Weights of a small mixture-of-experts language model, trained from scratch on English Wikipedia.
Training: a variant of Muon for the experts, 5752 steps.
Below are experts of layer 4 (counted from 0) of a mixture-of-experts language model. Rows are named router (the router's row for the expert), gate (a neuron's input weights, with its number), up (a neuron's input weights, with its number) and show model dimensions 0-223. Each number is 128 + 32 x the weight over its row's rms, rounded and kept within 0 to 255. Numbers have three digits each.
Before each expert's rows: "mostly gets" lists some tokens that are sent to it at least half of the time. This comes from a sample of Wikipedia text that the model never trained on.

# expert 118
mostly gets: " ex", " (19", " dis", " Ex", " imp", "_{"
router:160127156148108124095168144179069135131117117109148150136123158147135115117107144156178091086117149139174136181148097202120162141136078164129221105095107150169152120112198164129124129060093174162098115149119160133120131163030098176163110138116113130125104197055105126093135156141119109171116123102131156125095144117196119122187202109164157131107106128120174171126161140164139170127142197133166148134166124073101138128139131132178156128090130097173142140079149077125179107113160145139133095137104163116199139182094058151145113160184072137123125116135126119208126111113119096112109088130124082125135132149143182105144061159074122200114132129123092167154107147073084130138163
gate0:076144145123133129159122107151096149155079115148135088085158121164119115137105168110145045121114170160122122128158144111095090151169099094083148087090149052173101154120175111131159159100072128102202154106147073144085062180150118136138140139131125092162103093166092146120127105070117130140162115100156158134177132119082144065120135115174082135136100147067131095084205114105183130133070167142108097088080199126148156150156077106180154101148086180100140174068163135164124128145105181162094118191157101203085161117079135128121142136148138101058067086108111102104123090120142088175094122145134143121145134079080157088109154119129173127151133071141116142118139156094153137143139
up0:159195131119137088126136100156126159171078129171121069084143093177156084156102171122163118156094167164092120113165125140146067112129092087102206113042113118162081158098165138146194131097118108133142181127095072171101094151119142083132156093100134119155104140115176097118141108062103112138155134111174187169152126121049106110068123079126092151108067101086121122099118125132207151154068159118119105116071166090149133124154085117170129113156096152083165157108162145119099158152138186126116164164152142134103169096056115097121108106155119103052096123092127166094142123131099061158075131165143137126107115089097099133114146132145127147111181083123130108143136154066120126159183
gate1:133111173099166188118171052096130153155149095100143158110062061146081157162134096191181132152132117106176123133125201116135135116086133085176116148098138180138094113135145114109113093094133159133213119097186109160155164134085118122091120135172149092096146173133058145136171121117093164076097114147161162064125156119108103113113060111118092123181150118132085108112147084111135136094170156118104088147066111154136133110058164128109088169167146130111149173147136168091117055080156153174155157131108148100113124140134159140117079130062105162142102150172126093149156076135090106123118127051121183173156132164124114108181063154137146159123132158076144160120098078109154146133141
up1:140095161112159163118143123120124183124124053060123124157045133153111149138138154155128153140116180080148103080093152144112128093094089081119147137163164145178088138164181146125150148096097158115180140126084083135136163141112108144145149171169082099150174151132079150140086060143157102104140088181193141111128125142117133165143088097125161065117122110097082081111136100079117166114147132102068109112059122167168176126070115099091081153108142154095075144121134173139134067090141171168153158131096165149113148211178125165084102135107149107163107163117146119171102095166117121121147147103144109163177185134165148102186083173164162136162103170093121149055146118143181145093134
gate2:157162116093072121126192087114162130144153069146165046153125150176120113125149147091156137156141123090059138137152109093147096127169076122153146076039117146065085129113106106164159090096173180214182132121067173150130125125102168118120091150103135132149137120190105146139114085130147129107144126178100211136112142197168161160124184116171146137131176125113096135104079144190166142116149161113115154107122158111057147112109103066176080106126122169102128111150152061110143150047151169135139135138150168154150111142084130070101112088140157151099169114116088131150106165155103126130076137148130082106137168091069135152116135110101168094132158103110118088115145123073138132096108
up2:201166110163178178069141142083123168130138087137153069146100141152104144125164139110109146123166088054132120126151116121152123113172082145088168113085137185059119132100094132168121119089185169172184112094102142136149137127107153133122059164103136191082133163153112144140098057153210148063131073170120152153127122148163091181102155129133104105129166119114072131121119117159194102140121171110133137088120130081101178102099138144163082152155166134134146085146150052131089174053164184150126121127104107178150114110173155085108158114101121118134137141114086118154127208161110145150074172119094082134103176146076119106155124140106135132098173099092176145114155094140120145100126
gate3:164079155166105136129173145180156198139106088162156143130136093047147120137117114187142058118156121124164132178112133137107184111139118124136120081130120152129122181141082201083136137138127175047083132121186159106170151135179094181111095104094137105085097101161084138159059150155172150141122109075037120116101130134122206101166087151125107150162105096130156162096101112150140138134090163065132102119105094134170151123100156123135127143148138175069127120112112123082132114053084151107120145118081118158099123071120170172090139111090151118096099111117186107190092192162138128117117143102150125094051138096110085133104126065109124148143144151073114138131097159171161126135117
up3:108046156137106153104182125203173151138120100116150142126149075050151085149093085195163040133165113120155161157120136139119150172111097097111095111116085126111121158152103192097127147144125169120093093103218148113143166069174100182119095096126133081090104125129094133098080133111165113114117131081107132101103157128133167129168089119165113136192089114124127132104124103147091094103075149076092153136119078154136148089128159155160154131137166156121093115115097161113102131092125106089129145094099161139089148119138162165051127131072160147091145088131146075184079153152190135135121136076118153102048109091127058121103164083166144130173112121094087153129097144149192140102149
gate4:130136085125121153156143169150116108116144097105152124110189089103134141108138130132102162109135127186167127178160069181079119137146121077090109074101147104123189107151144141118160096160085080160109164113179108108169149121085087088162152144192127071114142120161167122074127116104154120135124171174202094134092107153200101163142113213123127129183151124103136115064141092159145118160136075131115084160131070160082089094182145069146132092080104157113151155184138176152157165093096134127084141120132183152122189144135144167112144119161144092110162102135099172098133101194125159146137120135058131120096119124175110101148173125128081095171151158097210151132125068085105143079118
up4:116087085141105170110141169145153117108127119122118129143148074103100157102124165133114155111159132171149058158131082081127089137080099124134162124119138091152170124115197112122163159134143104142132172117157103114120143132163049112139132134175104109155165144190140143128172113126199172112123150132147144079189070162175132216182118160128143126204169127065117102135160107131145086170127175110109080156112100165081140145183117109151117092110118136111181165197128133108159188108104118085119085117149138129171170162130151173068157166127159137103116090128087226122105156159094117116151110151089153139137176124130120148192108121134122137169135162089202163160171086059164124148172
gate5:134098140142129117092103159154163143141149134093101089114110134098145156153119112145115139097164077133170063105150094153200186096160117082165079097146150111135119155132164108153117154038136185125103181178113126113188172099071105149129137097134057115096140096121062147083177089155033137148157143156132063139151091162072089181134109138072130020142119156109184115152098135146096141115129151131074155093132072118146129110133120113112117134098095112121129076139098148146165133130134139143095097113124157114128147147134138145163118081183116130129072139116206179128079186140098153138105076072143090145197153091141148112163111142153114146124160131139131113120166067161145168110182
up5:176128137189148082119075125116144205160163167145113153141090128128122139158139147076166212122095080081180083124159110143125139135133145163152130138118124179166138164155116144120106155054113127136150167146113150094196185129104191091131112067078127128136171128078157122098108110157111100151156105139119164094204146144108057134120096137088118101131168090172131184171040167178138204115129097132127080139127098106147128123139146131120110143109158104156133094141149151111174115193136173100080081075155159098153115103081109133157130122162105149116122060192181161154120171139114106077099106134181090120121153092197105152127135127159107141140136176147134075129143095119118178134166
gate6:128146140098091164152165091162121187095130123124117077089110110063100156159124127103138101178142084137141158156198179063121160168156098132111121111144119133111122093150068197153140077094135123131119099161132107133111155142122130131119047135126133180116121169114091136083106169093105173113092146153122095150102129142118074148129140062116127120076097188113187200068151099079110083103128158138122128148073124131148192132148134093107123209195149137148134170120150126135177107084092120131084185098084055117132161094136130100139136161159153103113132156171071098145130147137147134124118107112059111195112151092130115194091217081138174106105147103127137183122088146130113097162121
up6:080112123103130124162157125125108119040122111089097093150108082113129196132152150081145111122131155228096159162179131108124140164081102143109137180149160106126116118135094135138136073141165162122179126156115115104092120090088159108100084114126134155135140116175167151045146176077137139130141148116135128127097121155170134145106132123111129124092126119090191203126147168105129068107132159183135127151129145173080116127080125155089122191121141138200147145108191117171147180083114140108158148113106081102144160133156144103141118123100112098142127125138104079126130116166134070118186152086071166121109100119128117127147176035083182066167123073100089213100090122147158091107055
gate7:139147117137130114087142118099158115118114150076122109153084121080138138159122115163068153155184123158122159157128116137146133127110202163191125083141114142133107085126098133168184149095151123112176085145129181100132104146092168160114113087154063113175179119165102136094114106120131142070133083166216162127093117118133175150105152145173182155089138086128122150087096163180079111141183102097176141116132081152112143203050152092082090144158132120142101085161054151047110150073124167086140176109178095123143094080118141109098125116096151141128068178098168126126043112152121164139157131078129095164184111139145128128117123133119156129147117063114161138076127094116122151156176
up7:159157144075112156104127109153141133172122154124081147110084104173122145120109132182101167202192133144113185157130135124174127118094097135147161145133161170141080103140110142161121125124144120165137119135109121103128103126106195106168117078158090137146178154147146141127098162169179147094137108155146138108154093148068142152070129114108177127125171069124086179115113116216121110171143170081167151124117069121125145191094148096086099180169116066147166152155078178093101123116143167107172137095128109114149154148133188160090119170120096190107133122126142182121048161087112162087170108161097097172168138138122125138138118099113145189097120061025139143103113135179134108194101
gate8:152105135115148109214073163101149134150090123128098157180137182085087122146179088147133092099067109122148118164079122147104120127146129108071137198145162143116096113084085107146116061112086085112096118163178148105157131099112179152175086112125136125112108136137126129169112112182149063126112112123128078164110132121151128044120157107119143102142116149049156085102177130134126148156153076152091082101091157092142139126078101151157078153126133134138219153129126160138130114165140118167130114177093148209130161165136111130107095133151107087115158109082170166201138132144099139162172124153135132179059155116122111127093160149139099159140111045109165042113126153147096110127059
up8:128112122119135128167086148138125124122035168143114116163131158105138128157145109108145122095070132101176088149061123144088108116123124107039111202106155116147103123098063070127097081150099070166101115141169094081175119100153207091182141139119099112109102146133171149159092088117172114125110117092159053153148160150173087047096124098152118066137119162079141078102147135158130132147137082152067078136088153085125143134109155132149076133118136106170175140118127120145161150166145148202132135154121176180162161145135093144140125144147147121090152109088163159135157155139113134177134126137144147183065133131120096117134159164153117118146130055056138055133153161101092130072087
gate9:172104068081138122097105069130133126099136122138127095104147182102096120126151108106149086147126102185105092119151117088093092157094149129162133065182131153120116125073143051148121122165114102134133121162131168046121098111157108087119116141080098128106121081092168050145167081091129095109106119133161138166147110105082135088175170163134121138177086124132145151089173125174156128165060127126081111118108122166160115112165097081097131123093166125088124055170074128095128074068118146152138175158096194138099086179098200103132110185177128118107143169133162111095138120118151115104126122134180108114108096081075100122135144141155125141124118113085083157220102137087112161191176
up9:160140133096107176083124115103131094163112113149121101124137095152180129107197142087148076127056152091119100097063140112115076154114115172105146167120227085155131144123178168131155169125132135121122134192100118105113070095110139096111139118054092112132154143083166124148144171144177144179146146111087121122126081132182145124149157113118112187178147088120168091068140169150174137122102163156098125060123121170130133147082090098121096156130192124166138095135171103083125084111118142128191165153104137120082159194072175077088096157105102119066067159146138127077149140106119117067132141101093154169104115113073090134131051143141118123144148173116127139131147180119182093110108

# expert 66
mostly gets: " 1", " 2", "2", "1", " 3", " 0"
router:157146137151110103173098129085128146074113112158092123165137164108109123147118153098126122142151147104120109152126074139118092081098174090145078117159138110110096113145089151114089163117139135183103126188087126177176154105083132104050130189167109185126068119181149114112120149108109152099135163049094115130149182178106198124072195108119125134141145182156166124094123119149131123140132150119128141122166068143183130170094127157171164119151129109116138139150085203163160150092172082079132072150141120137119094108158082115103158122097159108115167153094072199148181153116132131128103120146156062107144124112173182153148147081154114070129173123112119175193082152131119233100130
gate1:107100126161081160084129118150208085123160115086098140147148097078161103116158160134139138099114057082109116124122110113117136149102132165072133179142117111188089140089138133161099125088178094147150150108145143148142204040154074109124105071119107031123150121111137092109082189139131177145124158124129112161116150117143174113159137112074084104162128140094131127189089171146150163115084154130203105094095100207122115136099062135100173139081140126123137153124151128145122140135097097124123150103103121078087165095117113151151175139112200127161120078140127136128122149184102125094167116082135105157119105103068167145004165154125094127131130110146082055109127119111143138121113
up1:088107132172154159073168074126153086177111120116108126066117064112158097079136177150135112124082067093098137123124136114123148162092067096118134219144099120174144136093136163107104147047182158108129124132157109127144154069137084075130151114137128080158170122124181117112143184160137144150132168156121134155101093155094150161128164134077060091147124128117101144150119153102119167080112092128110150122070127174108070138119087104141103091128145092179171160161141129118068100151170075104114165156107106079104180099110188186150125108139205108100136095134121143119110175160080128118125089073104123156110075092102157096075136156181080126135185145189133079117126107111167109125139
gate2:148201083107154153090089147066105105117077128136123117079093093137159098193131125117100079129108136091114113131137105130166140127120195118131123127122144124160133076118087065160074114107143112119155123111130118109122201146087149104112075188113142149108065141129177158037111110080124061167150096141076154148212141165108114092050140116156110118159155144186157122102131112114097079125086138173133159101117081135099167065126133204175147120151130207166123161159114112108126145115149137110155119123073110161125157119141172134137154098146116105121128145142102113157138182099161075167162190139126104107098116114140167063161122137132111122137183075143045151099109071145172107132112
up2:118158081107112127105104174163054062145097104152153142126115129114128104129139107112105114142045126130175137135113146133145104107106152172167187106134124127137115096144091074136086139153147098111186097132134138140161123124095171121129073197085152113173091117101147150080130147131091086183140140165102121150187151102152131089119150135148107101185121145092164152129145143176108097177032116170167150144081087120072146112083137208081094144102148179135086114116126114045122106159201154135127139134138116136133155122097172149170164123109100138089171150084089117146094197094164131166117181114138077098095122104141129109119100160132095097141197123103067164104113157106127049200135
gate3:089095150143162163125154150165163153136122090111131120133085145085097092146077079123180128088205167133128097051101143109141158128147091105128085143167097158105161169115134117144175107147131193125135160156143111143152173094167181224135132073145168125110198113135170157136148139148143116091123061106158119101082151169108102134129092142132127129162149126076136070063122131136084122163126114129150065167129088181132163114130110124137134121136136097155089103040101105143096147118097148170082138155103147173110114096141155060131164108147153143117079126099097113081125091132074133081115123126082135140064156058116124193121134141153170132126203155078143131179129075078168179128098
up3:146094152187118109067104145120126168117185085145174107164161166090140107160065156175160159086179085079120179151084159115110218098143143160119115142084125208076196137158085144109141115109154196149141139185069088129161181122171135118165114112152157128085156113140133164094097127162086131125115153119140123150096156177127147159095119124116137105165146141127120121081087105133119128119089158143129104095180137101151148100043145138166151148121091118138140191061130095107159115110104177173121183099087138136081173107119166104102138093089124165093126062087127094077092162164062143093079061159085152127080137117108108140115105120145121100159162102120113107162143130122121164160143
gate4:086223100085185092167111111135142185183120117073110098129091145154142110087149143123154093075141054136099081152142132145190145130127131109107120126152070137080152128147127101181172151097139083139174133200098142094128142168115133087122115163149094188134148098097145160112097184128125113157100158172136174134178079148116104141091149118073103097163192146192092148119087184172116141090071140139097137168138182135071173113122160173125114115113081084135190142095143119137132137141127106055072082100142135118147167084163112137106166164182167144105125138138152180109160106111121119217117151082109147102156136165123175148159172146156175107115125147135113163143107091147118104153127
up4:130100175104117135140164128132101119163111181113056138106084145140162178149084163141144098143174144157113168078098133109102136109126104151129092136107146110161108217161181107074093087151130100027113132129144130138089090082086112139149177153153181110094127168099122082082174167101077099155119143156109163140101168140172168073118150129173128158092052140120127120118151115164168138137141099118093113117126141056160165145140126074134098142094155097124155102127159141097178116120142177076114139153153118104151190161113113164162079160083081098121091114110103129145110119176165185159159171137179151095115138127137066154170093125082122131127211143074071081124138085099163123107178
gate5:135053171110105167129174101184172144069079160152113160114123180156134149091121190112129115147112155097102084163136109122146111139106081141107146185138107108116143189175167097129180143132134095075127101159169068132161135129142127160140140129119124145053140146110113124203090136124140142202164131147088159069152087090124072117102079153110186139091140074109126117130037134087087175134150132060090140143114158150113147171107131112105122148152209105153133077125166137071100153133121100116183101099105146117111153132129127163120125084058123156112115129178100164197070121159155130147132171156135127101131125128143118133199207118134182147091144177102168090128151127102140125167142
up5:152082136121157174106167108121215121103113109160117116146169127155118145116157206114154130150098141105083125138125106088091156117088126152138137189132165133133137174150202138182164171165129106101145111180104109160110115130148095129093145059123105181102114085138115134164075146128162191165189125132103212076141111122195082097105118110087171125092124090119119158115052127108145130142148152084069158082109162154088188130140130123137120143161147096143184115179151125117092108131156123089150164100082124115145079131117083195124143121086102134094106170191107203158131167156161090137132116133092113095133082168098135093167188120175187151074105129151141116080136077084105150116123
gate6:142094114128108091087109158124168094135156091162161099102153095171079124120132087158117185101135139179171120148098158125142113164191122127114147132152161119061147156105109104104146140183175123113156158124169066136234117134095162156100145081116119086168160132083136134164106143115169187084163097107111171132101129155101159105170108130163104129137169063039115187158136096144134127049136140091121128111113093108121077125151122152053147164141138126112158087147154150137088142143126133109076070129098119135062165207113161120196069132105140117094114065099080107104098156089105190126101153133119171131117136086148172140153113095180117142111128126101126114130109124078112093198174
up6:176163116140125090093125165083149097102181174157170099107146120225109148072149114162123205163125147109165105136037132136142133148187134077101107128122161119116195147138097165103149122096158133082132158141143159147181085108071056150141141100167139117153130134154150209132112142129113127102198126097128137125124143180125117132186125151164119038110148115048120173179110084138113081085159099128127098122129157127143096172135121140109159195115098144123167146079117171163086135152094111100065091093112097097122134169126112164151095146130169180102141064086166151080099120134097167149108079144085148111122151157131124095120122158153090077099137103090127076116165129114081116122140
gate7:164074131100230116175203136182112084123129118122133108110139113137090220103117140158079127167129132091108098063142155138099107156142112126124109107138112055160093123120153135140174124144060116129144122101105143117076105122140115123153110118146160070166186086128072142147167160100146146107182125159147121115169135159180144166223207092142161075089030149116110129121155078098085141074124109093064120149131129147178168156106137088141145151105102159084103114092113136182126086172109098119119138174123145108204117145074122128101136144177093117155121100114117059116140128124109148167114187136110130120121149109119154149142140174123082104151089150158140154167161147107091102095132
up7:070116123105221105137134104130073116072152135131109151066165059149097176109143135095082140104163129129114083135096168182141074170180062144136103116123089076142116139121196136141140111069092078095129144096122089141074120123193158135104163157107131090200201082094155140122172131102148132122160103130130142086158140134157092128098107137156148143082091139122128145124169163120130099090096096118159131148124066113169144164142146125131143108134124155128147118132147146194182059138161081156144113215107082123155184177083134118105083080104081105130102081098178072136138137162117120150139215116114091111122113082140150166111102164097121167149151114155122183144149100117128111085139
gate8:089135110211187161060119216133100113124145167099155152125061110150169077112106145173105146128159153138159119123174104127139121116107152075084100144161113131135159111112109126128155185082139195190108141153144143140149166144122156142141166134136068139143105087172129190048132073148045123155110106154109163179135111116105122127121173117089138091159105148085133163149167133128106091120145154124119143071092146118147167144096204169182107124137125105138095098193070144148113133084144124172156139136088131155106097124096124158142161128171156069165123115065131148118134181111090145089119059098135161150095153147117177052175098147141123131191144119155140193137168128163134170124126
up8:067111124191136146132104167112142134072131171141118153074104105118200081130047143158161147093131142106158180105155091094116067094143139123135116146121079080160113134079108115136147133124154191128138155161120178124148144140117158143171143129143090142126115099091089141114131104175117071125099113140131139143099089163142091123180149154096156079088159191147101118133109140160105085120137086210113157149092131093117130191117173119102059118148143149081143118187110167147128208161177102205113143139076110132201124082111145174142089136153162067165118118090140138107123185159138136160138084118123069111110164118166143054116102174129130132163103099124169159108172182190161136160148
gate9:093122127144091142159139079096126116129148129135147094107121141117088150124123129082072126107087124138057155178159097151123140160166097047130179149135097127130101127096148122136163115117171142154160175108192124156095114165145098139131092123067146124110108137086086146156186153102182121151178110145101135138172107186066069176127119113132090107136100105115124119139121048053165134114091168114121072116100183103099126134138101079125149099163190111120160068095160093197100100126136087148100124171162111150097115169061115153078075164147158091132184094109090102153092114086173136116095128149108108100073219140099106114113180179142161162111108163119111106129143133182113078142189
up9:135139174078147097147130086138161119148177145159111156117160116118080155185141141125101176102106109135056158111157104136127142116180099106153208158122112128152122133131130125147149107103144119126173131171134091158145144216116148128115093114097146140137130142106072130157142155036140186138217098146100155123132094164102080211139157087128140105127124065134114147163100091080161138113088124127113101085052183099096121142154103113124150149156179111163166082151131128145116082142150092103132092163155140122097117153077150129082103075125127127095134113112087091155067102114156127130096098087161068092099247144112086100107123146146183155108091123146131129144170142145073097137212
gate10:124142138153150114138131116121219103132096136173124108109149111135116159131074122157187082162117106148050166142157132119143146124125038068077161141127124091201161141119145102102098092114106094135129112170112139127168145079160112061104161191118128083126155171115101151114133172166134140162146118176118179089154073125119113132169161083060125139157158075130143150113081091100098136122161119124127057127096074148167135102115126127152137105159093103182182116132109120112167102180139083103156135124110173156105085106160159147115169098141158119081146110122165127040076128134109125068115196092124125107099186137127119180123166116129185177111192127135153143239146110109127136136122
up10:101163059125166138142133135098160119112150165116133172079077147158109096128165109156077181134149148131146054147086109115125143191185152169113107116164140108179056094087133095106188122176143138133131119070153138097130100173075155132144124133179077141145217100131121123120101167075173102160120136162151190107136094124153097124157155142185132116156061058121093104145180132121160149136143139104067137061094141123129134148156143169119089099100099113141050141170079168169156115140142145142109092126121118126216051093101174120153126086126085109177076156155162141102136124154140179136125164076131108145173133131163141138121131123155104135099142094177163134089131165103076129121159

# expert 8
mostly gets: "%", "}", "Career", " gene", "JPL", "–0"
router:114113191154114199051101096087128148105130135130119117213095155124159129129104147173080120140094114142127131128129069112137155113080110175094118137062152131089106136115149110125094150082097144169140117124069106105105151145132166082078149093126136135071076087168116088132079164070156087119110094073112123095112149113141207136155105178143104146086209140124137056116111197171129106159127133113131088094148157140121121110153040120123129129157147110098121131161111067120167169123161120099151152104139130165115047096146079141146125113100156096154142154103152192169138116144116101084110090092124072161121172138111144183155164079182085126120187169134184084136124100098140166127135
gate2:159099113201124060139105159147142180106098080123156179114132135137201079100099157107193120097152103079079133155081158071119151143106137154128168165138089154150146099190136169052151123096174130113096159169090125113153146089136091176090144096146107086177101114138152181121173107143069116171184112131182112107178107130119100131105198141065156125094113164137157141126111114129124139133099147141174132093131127061125129161074168097124106153129089111132153134192129176088100140127132182149082151133116145162188175160150123201126142083160131156160110100098167172176132124156130152139107086156126061172095135077159116148121090130176096085166118133103099063120110120136149147160110
up2:156165113120110125123113150131109088186130123150113093076147120116216174134189167101112150125157138121141068092126114133132116051118107142088079173123141118139103147112154083098133174153152113149117152128130124155132106102155073227130157137167114133172114166156144177105169058122089143150134107175117100123232118087106077102127128091110195147100113085132156133104108124068175190094105089081149144052133131087190171144092105155144080145149173157140139155135164126116168124127139163172125147161134098119122152118175070144100182116145157179156150117089097112152173094087148188115158111176103085146158152133123125092113110145126145129182131145171129160076210146152157107130152
gate3:133146176170162139146112107112101128108137133155135111149167137110109107127131081145144171158132057085121106098134116131082171114153131174099144132130032156098134135141117145103118146168088169104160135067084108159132149104116081145114091089099112080053157173042138113147107140064144135224128091147149126124167195106134087130144125183081122085087102111110138138053138146109094108154127160069113062143131153102185092076130148092186145144119138133084147140157117069137136139103153082114130180174091141100148099165119101137109124107155121112175168109162150142110115165108118148160141146097129105195086167149102114216102089093117116176085186169137156104119159135091091126088074
up3:181165140102099085096138102098143133110098111145092150102163144102118085118150156119058096124127138144126101173166080108160104104125156112148091082141155148090151132090094124138125121111162094087123144148172227055120143170122158153114148176123185133186118102182152183114134120141137177097133162099144137101039095104102116148093151174116115142111135109123136127138116195150131154064125106112166160096081060102111202203110104139130133164188098154175127116105174167128166152100169145150107121068144142179171130090167146147094143141096120163107100145092141141161091098185165119140131148091144111066179100145155134114156191108109139129163109101138011136136163128148115138108090
gate4:106225119084100164163151169178099151157065185097127113090123129133122152139065106138132137114101087190145102115198104178165144114112130146094084187131123122082069133103191106190187172145137088134144095096136125163144145135108144095100161088122129120156149153115115188102128065108138071130099120154114110118159085117120072130067181115131101164177137130128069102138164093144143161107136100143086109139081131095125205144081140078125122130161158171155146142159156158106177174157163092092102143150136095145145077149099136152128111113153092144165204106166117152107136096121148130119225119146132145158141172165098131120111142140144088164122097185173098114064181129110110158097145
up4:161104105115124095138116148108157081128122153174115082173115111135178107112171120145092054080201117144169158175133137119111133141109126162183156083193087150120177061136089154118144101105160125032118127117155182110114100165077118163154127141119171150086106157127109117110095140201103181121125130125161161108174142127197166090104144115092164119115202110122108205125102171086129098164147142093072151129142074099120173135136168121161146095114089091126120004117117100129096064122079168166110138080155197098137125154120113135089095128080096132097066085109173097118119111135134150137094140122160098105105140132141109084145089157122145118121122161120113131139100130175165107167125
gate5:146089158129121108110154152156133116148133131159118157137121102076103096117096134145097137145132165115162139176069188171091179129130167178163101093154137167160148092206132121112181171082124124078158095150128165123064089170137115098198121177141121165181141142148086191146119085185142122115123129122122153116116133099170147091108098138084073090139142125110068145108149063148138117170121177120114164151094136152118164117108118121162117117121089167112099053069128094123126092110096194138149163104153130121090188163137169102102108201081144083087120137081162115156137087157108145123133145086148142128140122190175089149070072154148123127133042154069092079092161111182091117169126
up5:105097186121102145111186116159162140187082135113125146150125081080104078101104169130093091098136151104190111142068181119074187129098132175164104124122116190138143159184169095126122184077146112110137122125090143148070104152154146124216084169159149132147122141159098168112114148143157185106070162093147152118121123102176155112153127166119149121134158099093082148136132108162123096121134135120121140138112119150156184151130160095157154111134150169078101105036192115176084090082111166089134130120098102124139114104205168113089089200090136118075093136102134132159207131158119120085106149088139141133142133150156090121110080100138117184143061148090109047124132126164123114160141
gate6:164120132155083095066185102179117150106060158147172097158160108144110097117125159102104163178117119138158137127166175128154178122148149143107163118190111136096096086200126129102109150141144151122099157103064117176078131110156135136139149179209109155125103119115122119125097117145125194163128196171095186129139172184145140111116164123110144146060092098103086105123130152117081096123147127162138143135123159148110185067133153044156124083137155136074100136088106125152117121124089079169086180104144152157152163133176108184162106122113113148094146074108151090163165123071088090092103115131172119116103039155188106129121154125119147120154100114088170143151107123151091198192142
up6:164149082106079074134128115155063141147165128130107105078188094174112080065136079079132154121110094145159083097102114143146158134115142151203117150193122107093131195141111153100131150101171195126144134149072107116134125065163104142138149139113115145253139163125170130080139127165130187160127166137093187133139149195110114113083174082133143122137124128076139122035152155129127116129150173124105130122136142094087146147098197135113129094131143148141154146149135117143141152140148140144085075132172190111154156140109167143109039165116070180110113083105141115134136108105103146163123123098171120097083140097112133103146117166086167153208122115112080096115128139153077092140121
gate7:154170145109229150099077143112074129100127198157152129141135169153171137096168087103175137121092167127142131123146130107130099123077081104080121112132125099141135117141198122129151155102156113113077123121120059099220095187096166141115162081113161092077178166140153098178126154076132081112132126171125129137130156102172115132132168126141094108196144121169112135150083129125144137102150141136140169109124127104138071108113182077108069094127125108166103119091026155132149124127193163140091153125085144129133152151116144167156134101158180118052173138102128094120127143134076190107160139148134145169106187122118090068167147167211077109131147158129147102138136133139174176131108
up7:159132168179129144091081103116103111106126104197188075140148185124132068152126145131145138144130107113111151108127159063147109167147175118099109148149153154074069105131129148128095160134123127152054126125152056170093104146078185122155160125150184158081186135164162144122090083094162089092121156144159067166140186126135226139169071104137104101127107162145125153114128109130171092117134091184150165057136109099182137136160124104168133119125152135090098198130096155119139135141167153156130102112113106155114102165146180159141173081161175122109131128083193107114147133133075101108125101188142076164088141092074065114120159151169102094146131162087129141162126192110140163121113
gate8:153083094155111165169095090153151151184109158128130139114119142088139117143127148111190119113095115141134137141128138171146104154103151147095166118120150206105160122096083169201108130154071131141095113101104156146143160146114127062054090131205083181074139091129140114124130133163120085135121115177125119142109144095082208144148160111097106153129159106083106092177116120152114182083130151160080092100119173129096116090140128153085068152165116176168141186145113078150211210172102145104159090126130100199069104141133103126102148084155113132105069112135129145103115124173102082108081116100061144144073121143119077169150148082170078128110109107156094130102112122096147187117143
up8:145144120186114138122173116171218121141109128100129131090106078139132110128154142161119118099118121126162114117106108180090154110076078092072153147086113145085161129135114163178084191103133148116154142107097160136194155131105163129116122134173152141137188060150165191100080139173111152115094109153174140105109133111109199173135141109062115111133195169078112142160137111112067162088102134157091149104156158145111104090131110167081148091155098167183136173141109082142158135126152099094191115175097158176069115129112069104077151126163135137119073125137108118069102130157127118123082110118082194105144137129100076149078139094135092112067094109140098113164088082077120157071084
gate9:158127123110137141118104132107177074162058105152127093125135086073077086149163085100077116118178191108136181197139123150106132190148113100118131119143106141149184112129112164124159088048112115118121088135163108118166107171088129154058137123128191117122094087167206153094123117186141116141152082120151141086142108144148181153087141086172138136147109132088107151099088095121118122239139112107096179133109105135072130133164084098100131108160100087197063127161153141122126106164108166097129135085133189145164143117130110170099149071150112129124063151162161108054085133105152112133160153147135075121121198109126137132143132110166134126070135091132183133142105102130113071099144
up9:103093129122130080125138155105202124203134138153176100073157096114079147133202077152128077136142130116124126174111125163147137182157186079092147096116157128136140156137107155166131098149122172151138152124149092170100087134133150195177089136058148139116088087133185112110090118134194151136130126075183126129078136071170144090130105086155165093165142137088131144129203091096147108175123118132190171183211115119096085103124119124096188121122123147089060092147136076136121142156078115173206136132083071167120152105120117127126160089152129151091137143134137111124120142084117137170108168081152162086148133132098172131126148114092120096154103060146145174148132156138141126136061
gate10:175162166111161130101164111138172117149104102156096126200125120127117107144132137138124097163122081100137092143109117165138134183131099133137169108147134134079169087107120110110113137192094084109110158115073190120127162184168108148142138187119139147104117074137081157075112125192143165136125105136134158132132062118138153096170194153091083100086188101079081119140145151168142082140070104076122122123129124090098159114135098150134080144133130123157116102124117161155100105108112202124130126149155110093100216195129131112097108178141163157168040141078188148150136089151124071084126126067130194187089103114113115084172136126103116046131091167122181129125182121096139099089113
up10:120150141155126174125163104099138106103074135104076068173113123130116156177131153058085083146155112109096126162153117093127165165089103168179119123152155119121183120115076113095113113146112115148109138145113141165092087151060113163141074105118185115120137112081112147104138120144090109116119099110095152160189102095114152083075148113097162125072149172131128077118150156196193100150147100016120195123142119069119202086115135146146102090136097091147161129152092130160147092096136150103152149157148096112154150190149084195085133155120135132202096080104168142097117154150121108103150203132133147128072179132083121062173065099086140145118116133154138151131087138145092120145150
gate11:095146135102155128102133155068198144106134063128109128133102135099127147133135133131083180098118226143186105133152148139132120090124120066169180117163176133161106186171182146081151077153121087136144125153106135097181153192149164145127141111110169145134138105144154102162105111126162170146123068151140117135142165116174155167206112162124093135061113120155150191118138155083179143131159192189162159120145094186120084115099120097122084099105121086150099132152068125132140133098143118110136121193094107117099158090154124102111117083177124097151118167146160092160098098181168182089170130170078171141151092072127150103174160130180145118107076133054125083144123100128133107172135
up11:140126155109176121096124151087198133144208133117172130100086160110126165149150127144097165112130180119102140137147148169132146096120103099108156135208155090169046131165154130137159088127087126123148151089095104094226108126152113152130155126094157123132111118139139101148110162097135147151101059112126180132131135066114144142124104113130102108117098111167116178101114135077142143125129141145141201138176109106129083115089153142112127076095068092125106091121071105148129176093108126128123165153029148116113177131129169104126157095152098082110133133122150096204124088136184193058124173155106109132201110112110123103200154088165146152184097131066133117131153081121116104175204